config.yaml
n_layer: 13
d_model: 192
n_experts: 64
experts_per_token: 2
d_expert: 64
d_shared_expert: 64
activation: "swiglu"
moe_layers: [1, 2, 3, 4, 5, 6, 7, 8, 9, 10, 11, 12]
router_score: "softmax"
normalize_top_k: false
routed_scale: 1.0
balance_loss: 0.0119
balance_bias: false
router_z_loss: 0.001
n_groups: 4
groups_per_token: 1
init_std_router: 0.0388
lr_router: 0.00154
vocab_size: 8192
norm: "rmsnorm"
norm_eps: 1e-06
tie_embeddings: false
optimizer: "muon"
lr: 0.0137
beta1: 0.95
batch_tokens: 32768
seq_len: 1024
train_tokens: 297700000
steps: 9086
dataset: "wikipedia_en"
Below are experts of layer 5 (counted from 0) of a mixture-of-experts language model. Rows are named router (the router's row for the expert), gate (a neuron's input weights, with its number), up (a neuron's input weights, with its number) and show model dimensions 0-191. Each number is 128 + 32 x the weight over its row's rms, rounded and kept within 0 to 255. Numbers have three digits each.
After each expert's rows: a language model's description of what the expert responds to; "gets" lists some tokens that make up at least twice as much of what it gets as of all text. This comes from a sample of Wikipedia text that the model never trained on. Tokens count by the router's weight.

# expert 63
router:098144144121079152114137169117099156158079069204136098147141077198121135137097141152179155135164176090128126097117145109155102188089157188153158129194124136136076142150121062134143113141066159138144080078145140118144218131111125066155103158100106171140154168118127160123162113103117123152133114133093106141166190111146098062175123152075128155155133093136142146150163145138166097087155104107096106121106120168089193162094150099144100136054097178154143134186099173107139151080127138121076074155158141124091074112084112166090135073115112157095116083120103136099095116074117151128
gate1:136067158150057152097094112113130089051125149098211115124109130096145135183163159102138130116119117190123149090170118099103092115146107096109163056130136097128114132096125092115120196143132117154140071159135158135150116185197104079171099135123106063103162110141179127126173136122130164133199128171102207146165101137134146112140089200123198184063132103084130124128169134109144080128130122141160112093156151171156120180148180090100147114147126141133046116113132131129132120117114113172164156070111135063142088118152141064125136135106116155142129093145126148127125156063141186138
up1:113127096150134117153161129155046151171179081165074170139094150124088137094121080125080139172132141094133122091116103161101151201171162105088145114148124077152169172160158213110129098093121149076124158129162134160122160124074192144131095136114099172089142139113130116173097150163172102141126105102103086154168191142129169170140155152139112062116127167146135171118093128137113132112104098142035150136123153102083163142125111107121145149115117160021132142143146086176121157142123205087106121131146174153141181131110113120094162169118107096112119164154122094213145099121101083153
Description: Common nouns for objects and materials such as light, product, material, contract, device, often starting compounds like lighthouse, and the digit 1 in tables.
gets: "1", " light", " product", " re", " material", " contract"

# expert 39
router:098161112122075178113134145153141134101085130146151090134122064176161163125129149144137159107195200034157118109133142098158117188077098147149120175150107139105093103152172096133103113161069186105114141086136163086168175158109114085189095146133104182132166138114102160099192098115138142197099155154100111156155111102135092035174108139126118156117095055092137151157126133139110099097166070134090137148126194119139141128125164101120140150063146159145192173141116143070152135094155131079130101174149107114078117087145085128086159146100123136115132083097117140088110139124158110150
gate0:104171174070110108096161158125112120122165191168097123150061090157151115134149139119135140133143079164163131085082141140126082144113191047122136136138136119125101135139157143186061111144101075085112153114150103072116144199139152129109139176127153109151161150121155163118151163131064121131117134122065092124083104102120131165158150091143113122185110087097177133169132183120125045120153095196130192160126123068116081125119132090148119147125092068168153147104115141128099086143126114139135169060054142153140132189089163151112128120100184155188070100140119104164106175120108122104
up0:119178169144158133082169166156127104107207189148129171126119108164172133113145141140091124140148134113175121107114134168134082131066131048154117131143101130100123147155123114160070146130134113117055162117140118051092176162144118136148145158123141115160162160078153127107164088110109180156123180183125068123095107142139083188162140086108087126168014120113175102119160176115139072078154107109138159140152153093112074101078158102146154144138158121155111157112092100204135124148148117068083134086094128149157174181130120087094095146109157130134097138115129050167118148131138132134
Description: Commas after County or town names as in Burke County, North Dakota; line breaks ending paragraphs; nouns time, years, season, career.
gets: "\n", ",", " time", " years", " season", "″"

# expert 23
router:087151155133090172104171146156172133132125089170137122086131154141144132107098151125114152124125166056140123088151186153163084150088130202151099127150100151115107106147129141070168098155116155127144110124142143117092219143147100134172102179116063139139173169109113198068170105139128126159147144159125149119145184105157123104184099203095078131119134108180137166146140158144183092119126069088108104105114135105152184114120080109116078145114085162170176149166117169111108101073127122130105054141156105175140124124071091148098121108122120189046143081100093152115128109098127180089
gate1:142090153149123134149141111124087198171113129103192142078047112149129144144184163142173144177141143140094139053119135109137099081153120103138129074090124091179140165076137164101085114161124186131096131127150147103136145134141138165182101066119150137157143152115128127169162111106124145061153149200169143140126015088152063040172093101135100093101103084161116120133142155155141139162101134109190131132108140138134117152139140092107089154158093125129126160103129160120142104117079156131146024118136105148121152061137127123142169187126128082116092141198164120133159163116147124123
up1:099093141131142114114132114137081136110169134125151155176144139082116141167121149134124092124189128093160160122197136127140117141091148150116161099124155127128130180150151115153132096101160064092110095098146170164119147117137149108102097136156051123136132120116145084173128205096139108208119127151083147147102120153147193193171165129099144117098133090091181107102107130131139136118184081099142185187055131095178098134113120138166171137125136119074136072083161061150111171086090112105107215126159136126192066176129110094135098049145085119102182119075115150140133092160131148171
Description: Family nouns after his or her, such as mother, husband, sister, plus However and clause-separating semicolons, commas and table bars.
gets: ";", "0", " father", " mother", " brother", " However"

# expert 33
router:058139101092109152132134153177183157074136091138141101082086130140152137129098163075127122109108132099153149109128185167174118145083105126131085085190127161138161110133102150152152116146128162080119072135117110076116163156110144099103120135137114182160133183118142146053171078117086085191182156132083121205116220137139107126144164133124114156189091107115140186100213139146161104104146099092123072092165153117116174096105074107084093133111100131157078132174111132144162102089114119138092103127048152147144111099146151162106135123104141094121075095160101152086121094129158098166
gate1:079125155114135116122149174128172170107117140114114098094093145140099106126188149160055138159089118092156185144187131137137172142135141100164113096087145149139153217107168162128120129121163109091120155166139107142151186153136129114124110115202077104104129124170116158174100088154063102124133119158146162116155145169132152080198150123121215101106120148066099118129071046111104159108152127083133036147147122134173117087092099102061143122144089113149076146103149129075123130114131122152095131085149155186150132081147176135115110060130110129140104054126141154097104097069143122127
up1:118131109107133137138123106065101196153131100147161147146205118175118185169125129089165091181149177132123111087130057138142114149150118137151106119122044080109113224128205050144126097146113139154133140131100159134112079090135169156199127107085176078122118160086141122136177151125144136153150118111154106147071134131184161112103115095154040139112126077118189166122116170104134147139175174122140176154097155161129154119149143149119136127146132138087114078144085077174131109180142155109147101121127095120160152104127131113166117172140113166129138214097128148195109129176128120161
Description: The closing y and y-suffixes such as -ly, -ies, -ity, -cy, -ic, as in busy, fantasy, oxy-gen, accidentally, Samy.
gets: "y", "ly", "ies", "ty", "ity", "s"

# expert 18
router:076152121141113165140179163169166123111104136192146069098136158169152122127122116114154134087126172088180176103087151157142128165087137156134125137186081132138101097202054066060140107151128128138143107088161161120107138136128106089107051135071091131160153163075095175111172098139101106161112168100130118161114147126149127053141104092101142170119105132193111162125161101138199101143154099126124152106124099103103176132052142103108062134102086183134131143160126191122135098106108148127100143126108113110121137086055151115120141083108152181068124083133083193108128090141107154137
gate0:120092155123144180079023148144135133094169158149140114140135175166123154128151146124116119169133058099175134074164105131090106135157190122163134121161176093147134194139180128143143079055142128075089120111144111108164143146056138093160112187126146119109193084081138148109097148101123122120149131158109110171151142118084123120173154162130134124114139059121110198106125159143164170118168181115098148130125093059105095153110129099134158234166143112111093160124138126157121089146097155120075140124080153139143206161079162156155140150142156125130118214156119114161108122140104121132
up0:123141111182135144164129135111128100129143132101104156128114146127140110214195124142144155145076113127078125088129099126134150091115095144150114144105135123107110154165147076129121162228156118102099114112125087104120136148117082105155110150116114128150172186081170089114105049164110109170125185155169136180177114242206133142153145099079088169192144111093150102130129151178184113116123150048104092091087131140143145122141083129085093139130095128100110145123103157149107175126183115080124129128167130124141132146098068137109093112093114121112133115120169051066109181130156192131
Description: Place nouns like Township, House, River, Station, directions such as up and north, and digit or syllable fragments inside codes and Asian names.
gets: " on", "1", " in", " up", " House", "3"

# expert 28
router:072183124145105165122140114139079159147080089142126102104130121182137170104112096135155136126140195066149123045127134143152086173097126189134124156199102119101080115172122133128153135161067165123136122045126172123201176128104092102090115117108064177098154137091091189118183100096109173165169133170137091154159139131137123105150095164097068158107109129134126150150140121131161128091154082125079112147141147144111200122115079086139101127084096124155176112134129197076160115064141108113101107101167153140123131118145083170090150090090108132103116097118082150109139084076125115084
gate0:155187181068174147104137145079152156126164087106099105185080123150104122107149079123117119117098166169136135085172111131118093092139151176154120145139062140158112163180143108157138127156087109106137108130103144135086119143153155136122168104191076132119157105164148180149086081108105110118170151119166105106194162095138073136161086062154170111154125116133097177088079106146197170135171085128119136085126169050102073099146138132127056181166078131129145098175124153125104163109107092110126166181084176179109152172149163166151181142121158125167095143148122149153110163142112081134
up0:127091135213069115104091124135091163082151139190180150106168115188139111151142096144125140197133093098114128100174134115141085170078141130070163094191137179092117093160178121139116119095171170072116135187148185089114164120114099138115130157141122109153165149097134128153121132118113163127129141149119101123112075112149156128188087104087092126080106100132102077153189169142145111105108158137086101097060121191157169071071078167079137153110093110137102160091155178178136113172144154088142134106182130156138116121113070077124081145097103151155097120114121058102153141118139134097
Description: Commas, spaces and digits in years and tables, and clause words like there, however, were, had; also or in absorbed.
gets: ",", "2", " in", "3", " were", " but"

# expert 6
router:098109167135108156126167153174176141081126078164169129111086132154149119096138096115147179066087158114122137085127152132134127140097144124219144164189097147130046111155122111122138123187095119092167159103158118120107132155120155118113083148136094117133181214087102152117166115155130137241195117099125153171118136134178107106159099118083104144139071091158128178109147108170184073129166096085072145102117155094088138116116141101110138186079094135168162129145125113128117122084116144156110087141099114142141117119123096163129155075083100154123078062106045133089153102106125144115
gate0:147095175180143156131084078155120151192115182113153134120079080134151052157146090154097114060137094131170164093132146075127145174138163134148111108203177117127150096207140118114173128132119107071085190110084118085150130125118153117101079131180101142141168122097131110142123126095120087128144168163076069168122081104119122148174127100108163178138182083149119138169138082164168174140132169183097084142092128106116107121083145112130124194126108165094128145113146093130133163091162146063188123115103081138119134167123125133183141225126099122184130151153091161128128153115137119123
up0:099113189147139112136082127116118106128111180123117190165076145128136114124106162117110123116118104070160154134171131188080115141113085161139114186114142172103119156133161023142138129132186085090072114123119174128080147085133102163110086133152078123113165113057071123143168128105133146168133159114108057173171141157100147185046107137116106128099167113101106143123139164148182137135127096046087148116053148111165066117098102093116138164170076125104111126119100088119162155181078173141131136119172169115182113124116134076123054142100139160152127163151149110108090141131133128141
Description: Hyphens joining ethnic compounds like Russo-Turkish, possessive apostrophes, and Spanish, Slavic or Nordic personal names and nationalities such as José, Yugoslav.
gets: "'", "-", " and", " de", " &", "–"

# expert 43
router:108143158123089169128165107139155163137141130148129090110119142156197145111108125115126190108149151108154145084137185193132124156096114148190146135200067140130085094155117072119135101188070128068115103048138157116106145169148101079135087179137154151132134165123089136107178079110118160210138113106136116153160143099158099058152115153092145128112084071176141177076141135147172085092166101095080130128155109116095153140101162090086126140088100168153115143148105155107127115082142160129053078131122103130116093158080110128089115097078121169075108084116056156108111096130150159146
gate1:143069141147124133132157079158136136107106151142133142127085155105119126183148140083106117139145127154163123072148143060152106136119059147131138111151074148138189145174068151113115120099104149130123175139154164146139096087142173142152107170178113120096168179050107108172176154154144118119141110202139147147114152122179073074153075187081162042127100059167100100161181140135161126193093135073133131150105116107132127109128179165137161100129098193119145093120124152064167115076093115087160110069153168114167128108123130140104127186150109140096058123168150148148109104109118161155
up1:081130100133171137122037147125072229153132127144126139104167123167091144143149126161114130150100155125125127152158148100107139108125146132092145071161178075138053138088149096114120124159206095128129126139121136116173188132153129163082076098108121142142152142186149116114194137119120069112150191099124101113131116129126226161138143135186084202090132135125164159123086121122148136144175111151121112157087182142136141172109111128140115199146088084067111150118118097179109143172122149152095159148178096166141124172176102099157154069133109116168142157087079078144138158156151111144
Description: Commas after taxonomic authority names before the year, such as Bergh, 1907 and Schultz, 1943, plus commas and parentheses after surnames.
gets: ",", " (", " ", " with", " =", " in"

# expert 8
router:060153146100121177131141142177152145114119108146123114107113096176196105108143184138130149093157190074133148110160162165168120190104135137130134108153109155130092113187122106074119131171128132089183156088156148127153208178125113113109106135134128149138168178102112147155139129131131201189180133144131107146137174105149113075164103164117154157125086091128121159084166123181185108054157128048082133110125110093122193128104102124113100130111070163144154170183136141128149101098101172137068077084122109140106112112085086159116109078079127168118089107133074155092168071096157141128
gate17:109122143133110127129101116144125155111108115168135157131103164096110123140139170117103118180092104120132146055096121025185130052120135096150143106099198167085128160154092163043119127155078108084109131124115136188125123150137127112147150122120086118106164162153114134126153113123115146122147217156132158165142118190148133086137075173085170173177099066064087128184090114087069086132115139127118152190137154126136094105139210129130165192117156100097118147126147127161222137116130070140139100141162083154132125180105129046104127124147107123111125102118115128085110130129133165158
up17:141108109107088105161114079143130164080112078154103132142092189098118146099098150126073093146118128128123160079118185067174125064133142098215135069106156167091168174140114188087100117153140150089151154155141133207129101162148132133131169095117101108134142120145143079129108111153169145112148189094148197163108103182121118090126083142075176160167086096078081112159124100126068066135126136133111142141141141086175113098175173156131150179143165117122121125131151097160230141122106124132179118107169100143121072142077133076152132155109114116112131155138089121087103133148156173173
Description: Connectives and quantity words after a subject or comma, such as and, also, many, several, some, plus Japanese byte pieces.
gets: " and", " also", " all", " many", " &", " some"

# expert 37
router:094168128117126128125146157155148122142122093164149097119164122176180153145097131135134161118162170102127109124098146185134093208105168206186156128156089094162047100176158131151167086137097182093148116075145126111138130113163161072148113184093125178164127144105129181149133095070129157142117144122108129155134145139157082109156123157113159203172080130167121126135178116167162087086146178069134127139127122086137187161080126090146092140067080146144121173118150188119121112107115172153082060115109150151129124153109108064101139059121069117127165071111088166121135128146149148092
gate1:121134137123144142122129107188121145091119128111178131102121129109154122105158189144055113121121141108133137135107131079144095055112117180151121123131154077125092123105166147142116099134169190146133141105141138147127096122144128092159088131141095109088174134142132131104144118169065092177110197178164123215126109111191128087161050113084126141059095155171144099066146105156180126171123148095181180168110086119172052085123100093102120128133111154143088133086137108169128109073069115112113086068189107143172130159155127087138166131156197160102092111200145150133135106124131180127
up1:081134133175110096162088102080117172201165151126144131189131175153092180133140143111122109153155164162147134051149117073117091144121142142090144094131135124171115177139164131108124121091091130069131156102136189144120144134120139118136146126112130192155110212121121125118110176126186152114167122129091131099180201122168179152140114169187119106156153100142144149148103170105178142096150094095120116162103165129133113109183122141138138172149097095075117150136170095055106138138112158119136136157163100132077156115128092078163060061130073073115154162138116115175093120173039073144
Description: Opening parentheses, slashes closing IPA pronunciations, colons and dashes, such as Waterloo (/…/), Japanese: and (born …), plus ISBN and citation brackets.
gets: " (", "/", ",", "–", ":", " /"